Weights of a small mixture-of-experts language model, trained from scratch on English Wikipedia.
Size: 8 layers, width 192, 34.8M parameters.
Experts: 80 experts in each of 6 layers, 160 quick GELU neurons an expert, 2 picks a token, a sigmoid router, a shared expert of 320 neurons.
Training: a variant of Muon for the experts, 644M tokens, 4536 steps.
Below are experts of layer 5 (counted from 0) of a mixture-of-experts language model. Rows are named up (a neuron's input weights, with its number), down (a neuron's output weights, with its number) and show model dimensions 128-191. Each number is 128 + 32 x the weight over its row's rms, rounded and kept within 0 to 255. Numbers have three digits each.
Before each expert's rows: a language model's description of what the expert responds to. This comes from a sample of Wikipedia text that the model never trained on.

# expert 53
It responds to: Infobox field labels. Infobox and list labels just before a colon, such as Country, Date of birth, Unitary authority, Designated, plus words like known, such, See also.
up0:135182115154188154116147133100159108131089073158132119120143135135115078175192135133133090122155108089145156134125154152127092178169104106164117099152151115057188080075161106110053101146141138
down0:128126092198092138137134071060108105163136177122086133106140149062122144157096180127154139104121056119161118154128171137147141078161124141174118063141161149104135177199113090161152138162105112
up1:126135125185146131154126119221138138162142132198132208144085144106134138091212106081171165135158070101126085103109153102111125149125138047134192133132105167067170143152133078148131065090076159
down1:125106173092150132104139137120157044153106139154098153139128143061128148124145133141148042173146183151081115164126177123105187123100171091147063120143134089106102116161090140151065138179098067
up2:148064110092121150160161156144175116193115086182114165107120057091100109100178105131166169104116103100130105166155129126122138147109166145208120076117150142185113093133061079132107071189128117
down2:151133135136115106109108136171134195151156140163116124154149152116097128119187106146089087103165140098095094162117078127065100089138075087098154123152130084164140121125178105127125113136113142
up3:122133145096137179082080125196142085085136125131178115163141096110164119150161035077188187129139080136184095198150133174154120124075165101126131143098181070110100093101173102108122156144110114
down3:119102099115115175141178142133068177145187092085134106087106152127099135153029114113182149096144120184143116097137138229122176119107137121070118124159137099096127056152047150095148120090116151
up4:096132104107109112142133108081173080111107207155090135087156130188150153068095137130114154127097116126176099124127161099143118126107126059069194099147142128130117154133136157157067136128169109
down4:143080175168123084147089109113096128104176116128132061201173200157064153100127174064102135101166094211114106103170124106163124110171096116070152146116152146144125084126117099127167118130148154
up5:138171099112092100090144110093105179183132160138128123140131116129103155123149087124161141129136108124126190122109128127155132185094121136098161173183045135147073123078134148100093077119073154
down5:145097119146055110159135171142127150133118101197174181134159148140163123147104118089124129158148134132180087171155137160149178174086096172178104141115185113144088064142103108084133136172136086
up6:207113121121151108129156073092096091124155111188105156120135155158091140081149120153093164139127193161111178121143159162130109145077122114124115156098136120080165151111176096088126102086072092
down6:163125145118141120109111066101179143113090173107148130128153106140122160115057165121127169200163084131122120130140105134042163080138100116101149126151131135106077166169132086156127117125161169
up7:108076056090184141108129169121109144129079114120166132111134092090092096120147178155119130146155097152086149138117075131152149163148110121097151113128102115098105167181124116099142084152109191
down7:179103121076114096107099073123146106064117138173110192184105161161153202146121157103073104153128103109148098104205128160087134114119119113110164140125071149135136116164119100108194132143173126
up8:142135126105130179078078165122131201186159160109176106057106143142082138162139100171106209171136129082140163153125209207153130152106083115099117113167105132118081113146110140127090108170129109
down8:156185140112104152142136109146078195156149166153140108125128168158099175103143105097204117094115091121114180098073087171164157128201213079141090146119136119163150121115185059146078160133121177
up9:091135131138146042089105128118123074097157155047104087146111139112134096136094093129152211166099070056104119107127132113121121061104183155134141119104099158156127162104151137105163148120164088
down9:139160086153139073111127117114119157136193087099129151136159100209126132160103103062107086102147091111116179102111126132059138164073143114180131165122181078167131133169210163155159098153170113
up10:162057153103114125099157098088079113126076158095125188128135121134154136137124141105109106116175117094150118194149095087138107163103134113184094168117124141166133078152142104097143116087151128
down10:128155139108158146163075129182157172111088129075149133149157118100128133163138149178128091074105127097076164072159125060136175156136124089139131114114150091108175145100228101148106158086137146
up11:109140118088177166209118084148089145098123087113104136101110114141117103152058150184093133103128120052078141135151151088096109101130149066046090147192088119121093081076118176132103196158156151
down11:137155091097154181140099157190141088112119196144150147082149049114127143127151188112115135163111120133091110153151114124186153157118114178082121106147122157180134183157111094121071125114095112
up12:161145103111178110048064144123069153166124133098145132104163147072086153130118132106095132157085161110103116157102115076156142149133096191113101185083129207210167167158190155090100146197087129
down12:124170084131187122109147141087074098063090137144193090109142176171110148097181109159149110116162133090125095057150138156108107110143096142036082118119135097139151082126115139160129130118084140
up13:150130146112139149115131218127119111161125157125162147106134126103104130207086139124141077085125060165149163120076126075089166163152150141154131103113106106122126095108127143142129096184068148
down13:153139050157089120131113107099134130139127211141126144129189145116133093064120101119143120162151104086048172126089082119104089129162102147103138175105134151103124108096185066143111140153132152
up14:131183124096089105131114141147106190109151148147113131141117058143120163163131172165128171112095081141162118204074116153118112138108116122135153194137122044134151140152151084169058161129104166
down14:101100142171058107131212139156121135128099121126118183077091101111173096129110165134148065078142154078064108125130196134188145160081099141160179160128131141144150091139097157144152114078138202
up15:143129172147130140169104135154126154125122144132125166142184128155146134170191087126146090068136091150220192105212116118125061160132189120141087124148185118142145128123090066130056063125113147
down15:128137126132158152031165116095145123108118099049111174103118109143096120075107122186165106108089163142127119155183143060111120149158098153132125097101134178190110128099098181075134117174130174

# expert 13
It responds to: Name-final word pieces. Last pieces of foreign surnames and place names, especially Slavic and Spanish, such as -ić, -kov, -ović, -bal, -in.
up0:144158133134111144143191128139073148110133150132096147140108104101108115128121108204150074144163158167138149157089078167107135098186189133154110138172094072119111149115106090100163166162181160
down0:142109107127094072166146182145120108164146132119123164132127197137172106117135168147093141116086060153125133098162167044033046114128103136098121156140139157167208172151191148174128154128162108
up1:113174115127067131110124184141110101106087175119116076116134152117132154112144150098138112120085124136088162192155153158112086106143164136143095087117071156151100149125210172094056200158143126
down1:106150105106135111175134115145154124097153095125129134112176158153167082087115127136169139168116101140135159140093179105147158173217152132105128083043145148119156124142113114148156117087108105
up2:180073109071081200161104154180106132188105161093090114132123104123153109184157127134112133174150131135091092139148163136125126079130061149104082150140109098128138133096118067138216085127129164
down2:120122120095187135075137085098086099092122111116132129166154142135107127119129092146086148122197122186139132138129092103143169128126122108145098093092105122134088151134124188073155150166138126
up3:163151130123160095079150197088140180108125166131104147124171169086108107101159140125207158089109119131146146226072105122187123079183134159155097120109128162090109064103118083152098093130073121
down3:170108108109129128096141106148141103107163157152082132228101152157142127112122091121122149134164120099150129106110180109091073098125112131167113090099141141134097113156095071105121187114155100
up4:058096177082100112139117120172144146152155103162108113124120148116110126134151133155136138110116091104134119168098106133106128081051150114110141185080126133111137143148104131119204126173174054
down4:125131111159103113113089185119171093076088175133117160105091118117171111122147170111087112112178142106167063126112150156181122184115090116197107119157124163144146108084122138115163107071157214
up5:096143132108152138120113087143145153155130127136111072109098174119152085142116135109142112105114186143149132199127112162136148092109141094158176128126111151146109116161154083075188122158150188
down5:117168168109137124178181107113134104128090089099187181175126143091144153149166121119137119070096128147129134147106135094142134110107153196109155120119171132173205060111106120101108172112126163
up6:146064192098162175136068182176144063162137127195112131155120075127116109145090108096141201090146174128171107175116114178148149121100107110120134123149120084092202132106088157077168081153129152
down6:114102096121069135079123133102141145131088104144164110092121147105140165140182136131118123153166160059138139089171187173183159112101114135159152128093145080139145140153176078091037082148090123
up7:112167071139096097119161108097111091101169118165105166110123116119158144193160153152151034121124079104147147148114151136193159104174106107143089168167124112100127105155151062141106087152057113
down7:117079142168099177088141066187163193122190137147126116102094123075116125114143148102075170078114152081106213151105117155116099122104159111147100155133168116049131170150152079131133156150107119
up8:146128162153131101156174147155119133094096124143118140139146122141078159145160095099177150156075167101141101112133123167120126064127178108069078062127118119147098154160139093085083060130158084
down8:120120084143084107092177112123125116148099154119116123146161158103146111111127164146127099055137136087078090176139126155150204101172084127116092136131110106160151103045070155177119123114158122
up9:139134119099163100161152176144111074159163135140105132137156102136152080195145078071135123121158167095141111110194163116150127086128119110132181155192104083141130136177100199078106110068148184
down9:157121102102087146141140163138104145123095146148150174188101104061112131093127154162106125128111113172131167125130149158088125064146117136117145174092157144142196168155137122178110123157149054
up10:053061117091145118112088143135091131106162140135132156193123122102146120117164187096125108128149080062155115159126096184096191133140124115145079118075073169108092128128121073112156115234151105
down10:158144168118106083111120137118091078099182113132096158133146142163103173039140202149160181106125100100127133131141130098058150136137099097113162127080096137132146148089131127157137122133169095
up11:152125150172105145108060111152168115178129105138103200095104182104122145132109119153108177089139098106208157151110079140133147101091133171102053152118098140109070184139064131146072119099072163
down11:097133153134067142149193165166121128124113164157152117092133127136142105132142100137114174099095140169144104150137149063122111211126089136119166158075171202116166152126187130125098181075197121
up12:124104215166116115170119155130120121085121131103098130075099118164135127081138088124201144183123116093144084105130157163219147145157124121147071193178090070110110120054090134144133105165155111
down12:137148145070178149138104105119143143138104137085191124155198149111102089103101066149094124122112144231125145082101190126135146110082151148094128124149112180183100140119129094160122149129128123
up13:052144090130173129163138189122114125108078136091086106117150174109097108174145097122134126104137117134140150125179117145073165159141091123151175132135133154129108104107115140120087113042157090
down13:131136096141084174122158096151142135060153104140177131165187100166098132197100081110119097135115139141163117133174111140098170098153060223107095094126152107095115099099047135149089118114129078
up14:124090139177106139153138119090145099087147094137102147081124157123125157121144088178138050143085136131097169186109116173116120159089076147125119127153126120111107133096146089101071112104191125
down14:147151133125082087177082130128146098099129178092092121159176156158164096104171117109096130094177140127129120129136152141166166123163149124159141087110137127145179112057104123142147165177162092
up15:112147118122092075071132190114133140141133119073146172119199130108175093164118155185183127160117124109123138167123079137113134137130125061134104145137076088145132138099099144109164099143169108
down15:101071082121128164125159137144156139117183099163159110158084098135165112141104088180111120091128126116132106156201143158105076166128156165106154102143138129139057162133161176151130089112186189

# expert 22
It responds to: Section headings and table labels. Words and line breaks in wiki section headings, table headers and list labels, such as Career, Personal life, See also, Standings, Length.
up0:119080144156187169110141160169128078107135172159132153086144160164103167121110080098083139119097222112119121165114148160109182057142174204136140184150160163068145163154160121084105133141064144
down0:150116068054156099117141191082133158110091187073117141122100118107138100105145158167089138110191117126166107134091104121171143161150093077139155129186134178125122094129082148140136175108132150
up1:165147090095094129116150115129132158181161130126120186192165122156120100127126103122164134095065116166146112146111118173116153125057120080180188113142146116136089167162112120116098118153104102
down1:116154091167103151159135135142147090140156107122137105123158116071105162185113098107137148113121137148140138081086099123193132125138102154110077126079096159144112143141110132240152147145146130
up2:091119178134086117145111125094134160172105169116125113107170146123114142106122164159164102121154168138123150095115098098111155103060092098140139062118199098108121099133185147134086104103135199
down2:113213144179146130123092104127127142110130160113147121115104129095140069105096181120139123070128177089104121096136123106171169119132135102133136182151130104107152162176118135117116133115092149
up3:201104088140129106169104079108094120154129115110111180115063180094089089088088128149076084133120150145124184137175212117061112161095143174114073091243108105152167130084093132081111125111101101
down3:122148156144154118112138165148173154061160127129167186179112204110136165091050076130108152119111128063116119106134144162149162177086101107125157190121212072071104087087103049151149127137178086
up4:106123198108155152102125144193130119184167108079160142091154118105194161115131125150101108137052122142126133123129208148144136132160139154142086107172058064120158155125119143090118145155080103
down4:129148101116153118144100141157097103107058155165077082083096157153091095159164119122169106179158124118115126147165111118092088017120113199110154126062126112147137099153140111137066159134139133
up5:158091119121107141152157109123119157109130136121155168119066146088152107104093091122122134159154111185120115149108059070165132194137188119147122121123152143114113176101102124084119198098096102
down5:177124102171111088198169129109119128111120189132149089130145120164152142119193161102050123083079166116185156086130184041152101111134130081131141152126144172120115119107152062085154182120175119
up6:141144118119100153125148120155071096086200089154041152133106143141131097162142157143097171153078155130143097096137071076169153108104140059084133165136152102173130154136137148088131131110039152
down6:161131084132130124113159206155141140137072087121127146074152145074091079111095178123131149117134132130108209135141123106122109123131117111108137102100120135127069111142110181106200109145117116
up7:122083128114145066115075132050163140109118082173136057175133061131095076142145160125101154142170097124150151145110106148059189129068162140152182137147079121115168098131095100167134116096166090
down7:097199166112127100104113144175122152127155111127119091091076097100148115119145118108185126170138171151099111140173164091128156151227138115089093086109124170114121173150160109084125130153128152
up8:048159103139122155114152121185120117157101153152157137172102120161176111109116121123131175102135191126168096131188078130148171072084152118169120119163117137085089169126065107122145162166124137
down8:113130092037148113131148158175148180137127095094161118179143126160105139174135171081095135142108147108137115073142101144113165101086148151063132118119128158160091126145198146065123095134113097
up9:147079102151132186158104095102185073069128100173149081129082119085112093145129106059148140150091080076099174100153118105131123138078112127160161142157109122161110129124110151143114086170121096
down9:161152164107138134229111098146141168129140174177100148123109133149124111099120157151186176181172117160062154179153106117099116176135107127069149113088202122129181119059120094164159170122129067
up10:086125098137085066153075179112096165107117066129131149140107158146096147193128128180143112203107062105189094130082162148148122150141137189131151125119152136126138133154103136152120137143119096
down10:138139135147131083059085162139123125059127154160183112139151150062139121148100143144105118120163097125134129130124143046132110170118115145111131100090138130107135127189078169150165073148186168
up11:090140145100144102112126136157129111099114133151126121173142194114141103161112093126089180140089182112070121158108122141170157112070151174118178133119055111085136124159096088153137129119128145
down11:153140057080100143161101102084134123142081178116210127142165127120104111149067118132104111119183159097107137106119179177134118108149135123089096133148155155160100109166154130123066106097128075
up12:162196123144148110127129099147103152142125133133161122138091109155153157115055125138191184127182140094162118125114066152122104167099158111101149130135085195068114100123172163152159093109132170
down12:211124131081138114087200181069120222185128157166141128107108121083186043139134131098149092134083154065159134123100075115060117194207162143112103156152158149153099136136084071145140104128060112
up13:176142193117117115100131127174124129096158134137031099163082121110140139149146092140152173147175069129098072129180112156121107144136152067174090101095151147099140171104101173093175148174099106
down13:180110102127142074121148124149117156114087106111150078165099079101133128119071189099114067101128166128184116053081183139093132147114142117158228107175161123106157169157093159142071135111060164
up14:100121136109136156103097176106098109160122083134112136127117163154137144118151113148073172096172091107110134077064116065078110129095126097118143124129157100144097112119138131128108044186085107
down14:109133082106142128173143124115139073160132182084114133085125162099116128108091124150157181083051144141132157138124145096076144097110096148109168122137141076140158181100168158185199112076136111
up15:138082150147167136180100140116193177139125208135149143133064123112049137103127127063126096116172115077092094120156199188126145155106171120147081139125095117145097202135157131126193132112117099
down15:092135207169104116166060156158119145119134185104114214143144105142134115157120145119137120112158155138174110148094115110132096128124120049108110145179062093168169091147107161063153152096105150

# expert 60
It responds to: Spaces before years. Space tokens and dashes before years and numbers, often after in, dates or table bars, as in "in 1997", "March 2014", 1887–.
up0:104118114186165205120114134123117128124072118111137127133140143149088097151094079124168156125096145119128090195167130109121069127065092124079101062127181122163091112160111163142168157165108119
down0:149116137146116104068140118149104112117153098172172183121092135146092204182174179113154140103065141132120137136097147096171134098127122169164143112130109033138163104076141101135103070128143103
up1:126160149191144100156140142133184122111098106144135130139074137147130097135164120105124169178100141083138135119156137113133111128160068175152161145100124101137163114071136150116065070143177149
down1:108148133135140149108127096127086137100105097119184139128125175152106121175109133109120091131103182122120142075145109131160148127087128186153125088143157080138133176139088083093097117110099138
up2:110144179128105095138111145134135106090170092114170153135123095122128103136140113099133098100117131126194137181151084168165154087136097125147157115128129092169143095135121161106071138117114101
down2:112138119132178158227177123128084158132150098136080121116096101167110148119128146113110165118101048111130216128108162120092151165133137159143180105146114154077134159089142146126128194121179130
up3:071111145124190132099207115165116110109089159104140126131141182170146206139103113094104148096140163131126155154135157085153077114150157143197129103110142112115111168141171115193116080176136129
down3:103107133195130127125132116171160146129163086154137088168148158096160057145095171157149100157114107128086153074097100056157104157119164124091112143131198119098091159087138162128117170092117102
up4:200126116145120118133121170178177119155122141172143109180123119111160113161116103132120090151146138127146163193103160087163121136127189145110169170142144141105103141136139129155051113117107095
down4:100130151143066073172150131156100090115124147144168181120075165146079079137071098173170165100154137117121077125135097124164116129137100124108091094141138129169103073146075113115103098068185187
up5:167141145149110154126156102193134068109126144132136167143081138139156122110090129142072152081130104118136147099114107092140192168097177158114127117116136176124185126124126116128152078167101148
down5:093085089124146118092124122128147095163181166142156104167114132153145144139110159077105163167129037133085104122118143131133119182131105170140169119088147057175123137102177113092128164141127131
up6:153107119067124147101137128135099147189117117054122147169140177113095159119128126085162099107112149134078151095101119110052153166127124110146108118194131190178145144083146137087162120167148176
down6:136159146038124056159133089149129110120071107174096150171082091146139151121167092140099143145143103134111126141199152189102139103113116155157124139103112109071086094194121120105132132117179130
up7:117137070123158133083106120155212089136085149137145160120158163175130110083186124100134137090136093142116152155130173177117139104128097153186077106127158093151206126106087133137061095081160136
down7:141129134135161132148102155130138114082122106127145125178148122105153130117093141118129158136067143122090130133107091115135097098128163129076119174180081166115129107071153137094204135174105098
up8:198104122131106141090100121153167160131144109153092089166078170136126150187063148103145152068074103085132158188073178179136083194119145136142104103167107150143155140170121107109100118141171118
down8:117163132185173177166118123091172171112145167104112105105143158126134134126158151156117094176149191092108100154125088167155084115181168087151133097087093093151054135084149120118045134134106106
up9:155162107164126126167069131168142131071180146086094151179122165051121159167117103197113139129089104176099098111138132054130130163151166156162178144154087098112114116164141155098178084134087077
down9:164120126110147088156093119190129092110119110145146113128130063103109176125159117122040104113109109099089081124141104097158153158101189134129112115144171120151113122116128177139124121214199117
up10:113116221170093098134147124138089127139095140111091137159178114163132145138124131107147160110151109139152118164119118096159103106142124026126107145098149120079112167112100085109146118078149152
down10:119127142155101074167166138152126165116170154094140160125163181173139121081145084177178105066141105152068170152113142111098147145126129114153158107118180091182130138132135177121133146139087093
up11:127136170173179117138133121134101136112104132106165106132125097150106168133100165161148107138107117123136176123180152154123098075103139071110157158075149076122116160096123120144081167169121124
down11:139102143178138179197094154125076128150102104158097098136132140122118126092103121120162168132115102139126149147181125099128067140148087109089163147143121158099188133102087213081131089147124157
up12:145088142131088156043165077112077131175084147141174121104142136176113128099146108149088167098147114155120165153088105101141080141125119115170114138072149136067157087144132056209122146155129126
down12:122208136115136159159116190142053120124145096127151110142096122093184104118081116093127119113108087074086103110218114199130138136163146115126134122113123075189140096114104099097122137108147142
up13:187066133129146119121130161130162076075134080131141104056112102181161058087081217136099143154077145123105121114147091136141160116085060100139120154095081194173103139183100090126171137168162122
down13:138169117150165098171075197126151137144086100126141128149136131154196195146219103183125105163125095115131119077095165121086150145072168056078194159111121109138125150209167104160110124157074109
up14:126083115090154157165146210133148085102109094144101129103144112148068097148185185135126154138152110191152202089168134163118019060096103161059133073138083176128132062108119093171083186112100153
down14:127163109100113096095066134140128134187138131134102101118176138116141114120050084071092101118066170177105177086170070157119093167125075163131124096171130113138139129157121154139124070149126105
up15:163082133116147127119112124096131065098134099203140110125095147143159136135129130121136125120181169167092138120082131139126142094163119108138118115134137130139114124132123157117147127113181160
down15:140139115171109127137116153095138132129106103183120100149139102215145113096169121159068109122048199135112095165144106173138147135088159147142160130122139092097116145121157168094165122139122154

# expert 54
It responds to: Given names. Common first names starting a person's name in lists and credits, such as John, William, David, Robert, Kevin.
up0:123194117140120120166131067114079183153106164129141133105155170090095136165130104141133155135163058073123188191162113115121132115076126126158157123086153171142154073115163100096094137138127127
down0:119116135136178176083163130142095146131107112113168027095134178093169144135106167083102153175162125136068119146138101113155084144100086115102113147112140109117085131144071150136044080117096126
up1:128090097158126127153090146184102110102136209162153119155127131163141123126132121150083126194075124160116107126197060092124110114122130157107132099123119125066137170160097125147139109169142151
down1:129064118118162149165134121143140136110176119124065105127198034143174132138119183125127128150177079118103146144079102115211134104131134139100116153177111156179126081150124124211131149084111127
up2:178078132171156142119092127135150089173145134171136040098161126136159126095164171163141101139172132047126181183121091123137140166127163102158073167117123166105103150130117156135122111181144173
down2:087089175133079121097128181127137133076092117098095150068114147131122176140131074183120217147090142166150116127153160161147152145111101121113117156114174094152167089132109116153145163121131090
up3:128165130141138142180103143095120146103127165106137125192067065111079137125148111165132134162082135114135153114132097155151130117128118125154177120088116182163137147111148162086135186136162142
down3:148146160058189116096117190116142134140126184108122108100093122159072187141169117119097138115128114044111164104110161119054133098179145082135156154107119111145116137136105137123159149141121091
up4:100148098076140133174151088177108148138125116126189216171155114135079164101109092119177078058113144163120050162121081142166168094101118113148120114133099191123168116113150127174096133136076187
down4:080122074111136149105132164159121056091136046148106133154137136102128114163095148130106173153152105155093187128136166141102125139139096125141075106090090127082140136193120124105136098125124176
up5:089139139113133139104092178164153151205159122110103138098136111118154148161168135134078145095130170161095134110106169138150165056062128106122137092156129153158205101147116090087116112159111168
down5:153111114095074114129130115126113125069090113169148135150098162140089162100130144065111086135101099134129080118112158161104118103116143179118105121149161141167141106157116091118091173114141102
up6:140130138130098142117154179074114112116108127105139111122106183135202107107129095157106149131157154141158134167132157098170158124107100163088124078179143119061124110131173171180121119133144127
down6:124111156140188110125152059129152148131096134140143134154134153071165150106118136135115112126119084109068130128118190197137123122097079110085133133126163108153166094111175101175106079080106198
up7:117066147128084151153197186085127107205114120141131122098142157114112093143102098114150135077108132043090185093091191074168206097057147105150103105207141103136113123107129146107176109128071138
down7:171129145118136126152076142159103148107109155165121198158101140128125100120127166207167140126126167140141136137138121162098072133044069180115135107158164114165132134172110131133083153128112121
up8:144143125212119195137104094192125147143100074117145104095121122073058085079126104105122199153166121135107088130101136147108134139127081149133132201144121118085090118091120130111139094162055115
down8:114136159140170141144113094078126156199102081199129121105137137146080080118102052097162177056190110143097102192137119117093128167157107179157104175124088098153166162156115150084135143120107121
up9:102088103201132151164124095165146115157066116190189173072145151095106098079067138113147142113130101130053142123111109131131102135118124160166113143105088155061083101082124147133100131122115149
down9:053152078132120125132127146047105130106180093087107109103160140124120128122167144082122172111133113097172179143127158166056193196161150089128172133085130128157125156167111118153121125110154136
up10:111147098089182090123074166125138111118128145136124166143114180119084120114102139087101129186057145080164136125114098174109103141145114134144176147157186085184117097160089121112197149128119140
down10:071202137150128121094144089144086125118171085126138080093135141111114116115137099105131113119067100071139115142108171151117136128135133115176107083152143155072098125098147181097168116127113120
up11:081038102113152152127157212131154146155125114112089161102134121120122130182095112128148174091086159115130113174077178167106144116083081122084142122102128149149110155119113116143102139144107125
down11:114195166161152120123137064138150162120131170088148141173112084124079173088114173178131110085189114104097119127128143113161129071162192153134096150108093106129128123187128107074093056110168107
up12:110176154092113119050077111084111143158096060117159166091059170137103180067098106105123106150112144135108145115175129063119172159122139117157167090105103133130151102096143088039135130134147180
down12:186160165136109152123149117176112091123104084110177082104155125124191156119116132116163162122132167100115127170136141124151146159084142161137103128065099150136110129125161129106129153151151121
up13:114032166135156114162118164161132124148137140133133057055108052153122104152105207105156132163102122049144116068103159114115085132092108104114124143147097111111126105123142118082181125158140149
down13:075080127093147113126131060198071120140102109129150142132133104157144120144173121095125146116080116114101177179142098114109084123111096130045120075155135093135118132131126139054149138108153143
up14:129099141112181155114122204125085105130174132193125086134120095161099093123132153130155142147158130125130073144137110203206089064074129095122088074181157079173097153153140067136122105158115154
down14:162128118063119125156116168175132110084142157080113149099084122136082133110100092104125109092140150152153156192135123094113138191067135124089158102163113139094120132104080153158142161083092139
up15:118101123131151130126102145120102145139117080227131082152096108178097136136094113124154122125110133132051088136079115113131167115152157152135135138134113123124174129114115153097093111181121117
down15:123162121119072108119122080113080157145111107040105150130175184175150156138170136134107190120127148132156101076112152114134150095169134059166123118082110116146161099120084120169089144115077150

# expert 12
It responds to: Spaces before numbers. Standalone space tokens, mostly before digits in tables, identifiers and codes, as in PubChem CID, Chr 12, WR 26.
up0:114058129149104162173119120050072122149156180108108098138108131140119119122147112111162125051181088153133103117133093138173125121144070149090144119114120098145142107124183131115109118096118109
down0:112160141122210123165151112150103112065105158109130145151169151078109158181145101114121120126069185139124136122160061055098121101127106116147091098118103186157181138069118094202109149127146154
up1:113150054111178131118072106147124156126180167159119098201093094149132130144171128133127162067128112129103132088125091090134081120129175140122155139154123120165152072156127131108081084140061243
down1:108127114048137120070145140130100186141129185139122126104155160166200128152157128143153120123080163180083095111116136129148064156120173088141135080100148125143052182135093055132138132081163072
up2:122107142062134133100127131146129135114133130074118111116138123127128129170092130158126096112147099126139076093148140100120139116132187084091139108134111103059183131067079148076066055124126116
down2:130149073064217102085098135134075082128089192089120127070135119112121192134114103153152111147128152108103131124142121151130133137141184075105185090097155171159151106124143118141141110125095095
up3:086153124144193187112099148187133175104088124081126104109052133160100172144093139141165149094094062174148122134070176183154090176137177112127100175121090118187095092085152108095142134188171121
down3:115127126112138146168226146130119089171099111144075093101161135147145202155063100078143130122119153129112144118084149153123083141162156125094118158123160107053146108132184125152108103142151150
up4:133111148138132097122089134107195151185128154090195107117057201152062161118141092095127181130150101155132090128110123095097113151107173188125106069156103127088175184138089093152128131192161171
down4:132149136122131165127195145171135141153153096145141156056134160102138116159079135072144099136099048153146132128096133108161119085095115107128095117111166187156064147120191152111149136163098107
up5:138118152154106119101126142116126108162124128167121138131158106101120106143181171163165148138152133098134121116154130063126113132159162145174153127134102110148154213191154083130166139150113159
down5:115086122147120127091096108131073173100176136130142181144164100166202090130150150117175130106143065099147143113133151162178098186124113135088176087117139159131138131156156147084087073140117117
up6:137149116130160154136182140118143109155083215125176101107125135092124084123134170129172116147123142114109159163114187100149182126123130125156119151147120150197130140127137096121113124135122141
down6:095138190165155056116084145141140152132113061124121148132203149138162105139136139120051110133147128121126141141097090116117067145190170161097070062077167124110114114145125155093173119119086146
up7:118094080150090082151168094073158084160109112151119119165121095141180151178115146127185091102127143117151142074154127094144088143127125188176140181146147122123133103156125054129127093139150106
down7:135129181115130143085141150160117118078164145088112137096114109140164110194122136155132112119157126136125121107123100075124115088162113082071104139155123106132231202130119137142123066086144096
up8:057077135164117156124125181098154125096095128080170100166075143143106105152102134069140142112154102110163154134122154100143122194155132126152100138122123038139123183061159157148161081059142136
down8:136160169130148108165091139062123057145147083148125133121146116103182100131142167084175110121139105212155123127121084112180089103145114201143099132120113127127163107147153091103058131076121189
up9:138160160083064155142121082080110120146169142129144139136172131102151183120097081158108140057124152117125097142097176154107073131094154088118157102094152159159115111112178146185124092100134133
down9:139088116125131139125084153126162144101142090195127087163133128157069090139119159147101117151133126128075108145139117118086110148143084109107090148115139084111106141121119108141050180153186138
up10:091096146098159203112113191169163163165112130123161135144102080111171101118109126128140104163161125088193145163130205122147179129129125122138137125151159162131113100173202119151095155099097117
down10:188116112077119077102145098098115162114102087134165117127106177065137171179076125135141113087182080133167143159087114133097150137149094145131222125187191113089141131129107113108099081084119122
up11:087154100174111163158150153115153132178150126134143205164185093161161181141138126166136094125185082092122102134168125116150164141171105046166100159160108119109132074065145172055140056135152182
down11:106142152121153153158160110154093135100101157131140077133106163110096079127178175099103120063147104162120100161153117132148135133059159122120111173106079155138097127097229138114219117113091115
up12:140175117086173168102100125107065177132154179091109108134110159083111161090115190129118122085183080120170121152124087090084097158179083133126094119126093112145124158141175118192161100173129152
down12:097115114197049136130105125046134136146179115135187102127138063127087054152105107156096145148158118143091162107106094127167122144162095152177104150100127161106118098135102142107115113104164105
up13:087117086113137145165132103110073094176148124153112192133113138078115110125109075154136146135178108119078102153104121139103093119104179174148147167119188149134169172110086114155085100142138071
down13:148095189096122117095131228162114207153108113144129126120110089118075164110139142150135168098077148166170110127076092167172124199175108175168144147066099133117101102130132121081089123114089156
up14:068126162147128112107134128145107086099158135134140112123090137166145082163099134152119101048177109083076103151138089152119173103160200150150110156150153147149090142160035073163124056163151177
down14:102141149111095118190096117083126145107129098115114119108112085147167157094152193152150154186095114102144178135144101093103122175110098140141141107161129146135132115085164093071130184100132113
up15:143081117113126077130121123161063079098162146130187109179197125154122139147106106150123203170140137118147133117172172104125186162141096082162086175139150110159114194110121155114174101145131198
down15:153173079138100070150149087093146156126120122120101089099164058134118088112108155101165128117097134130088127127131018146106120161177172132143155188168151138144168051114103108144152137108154112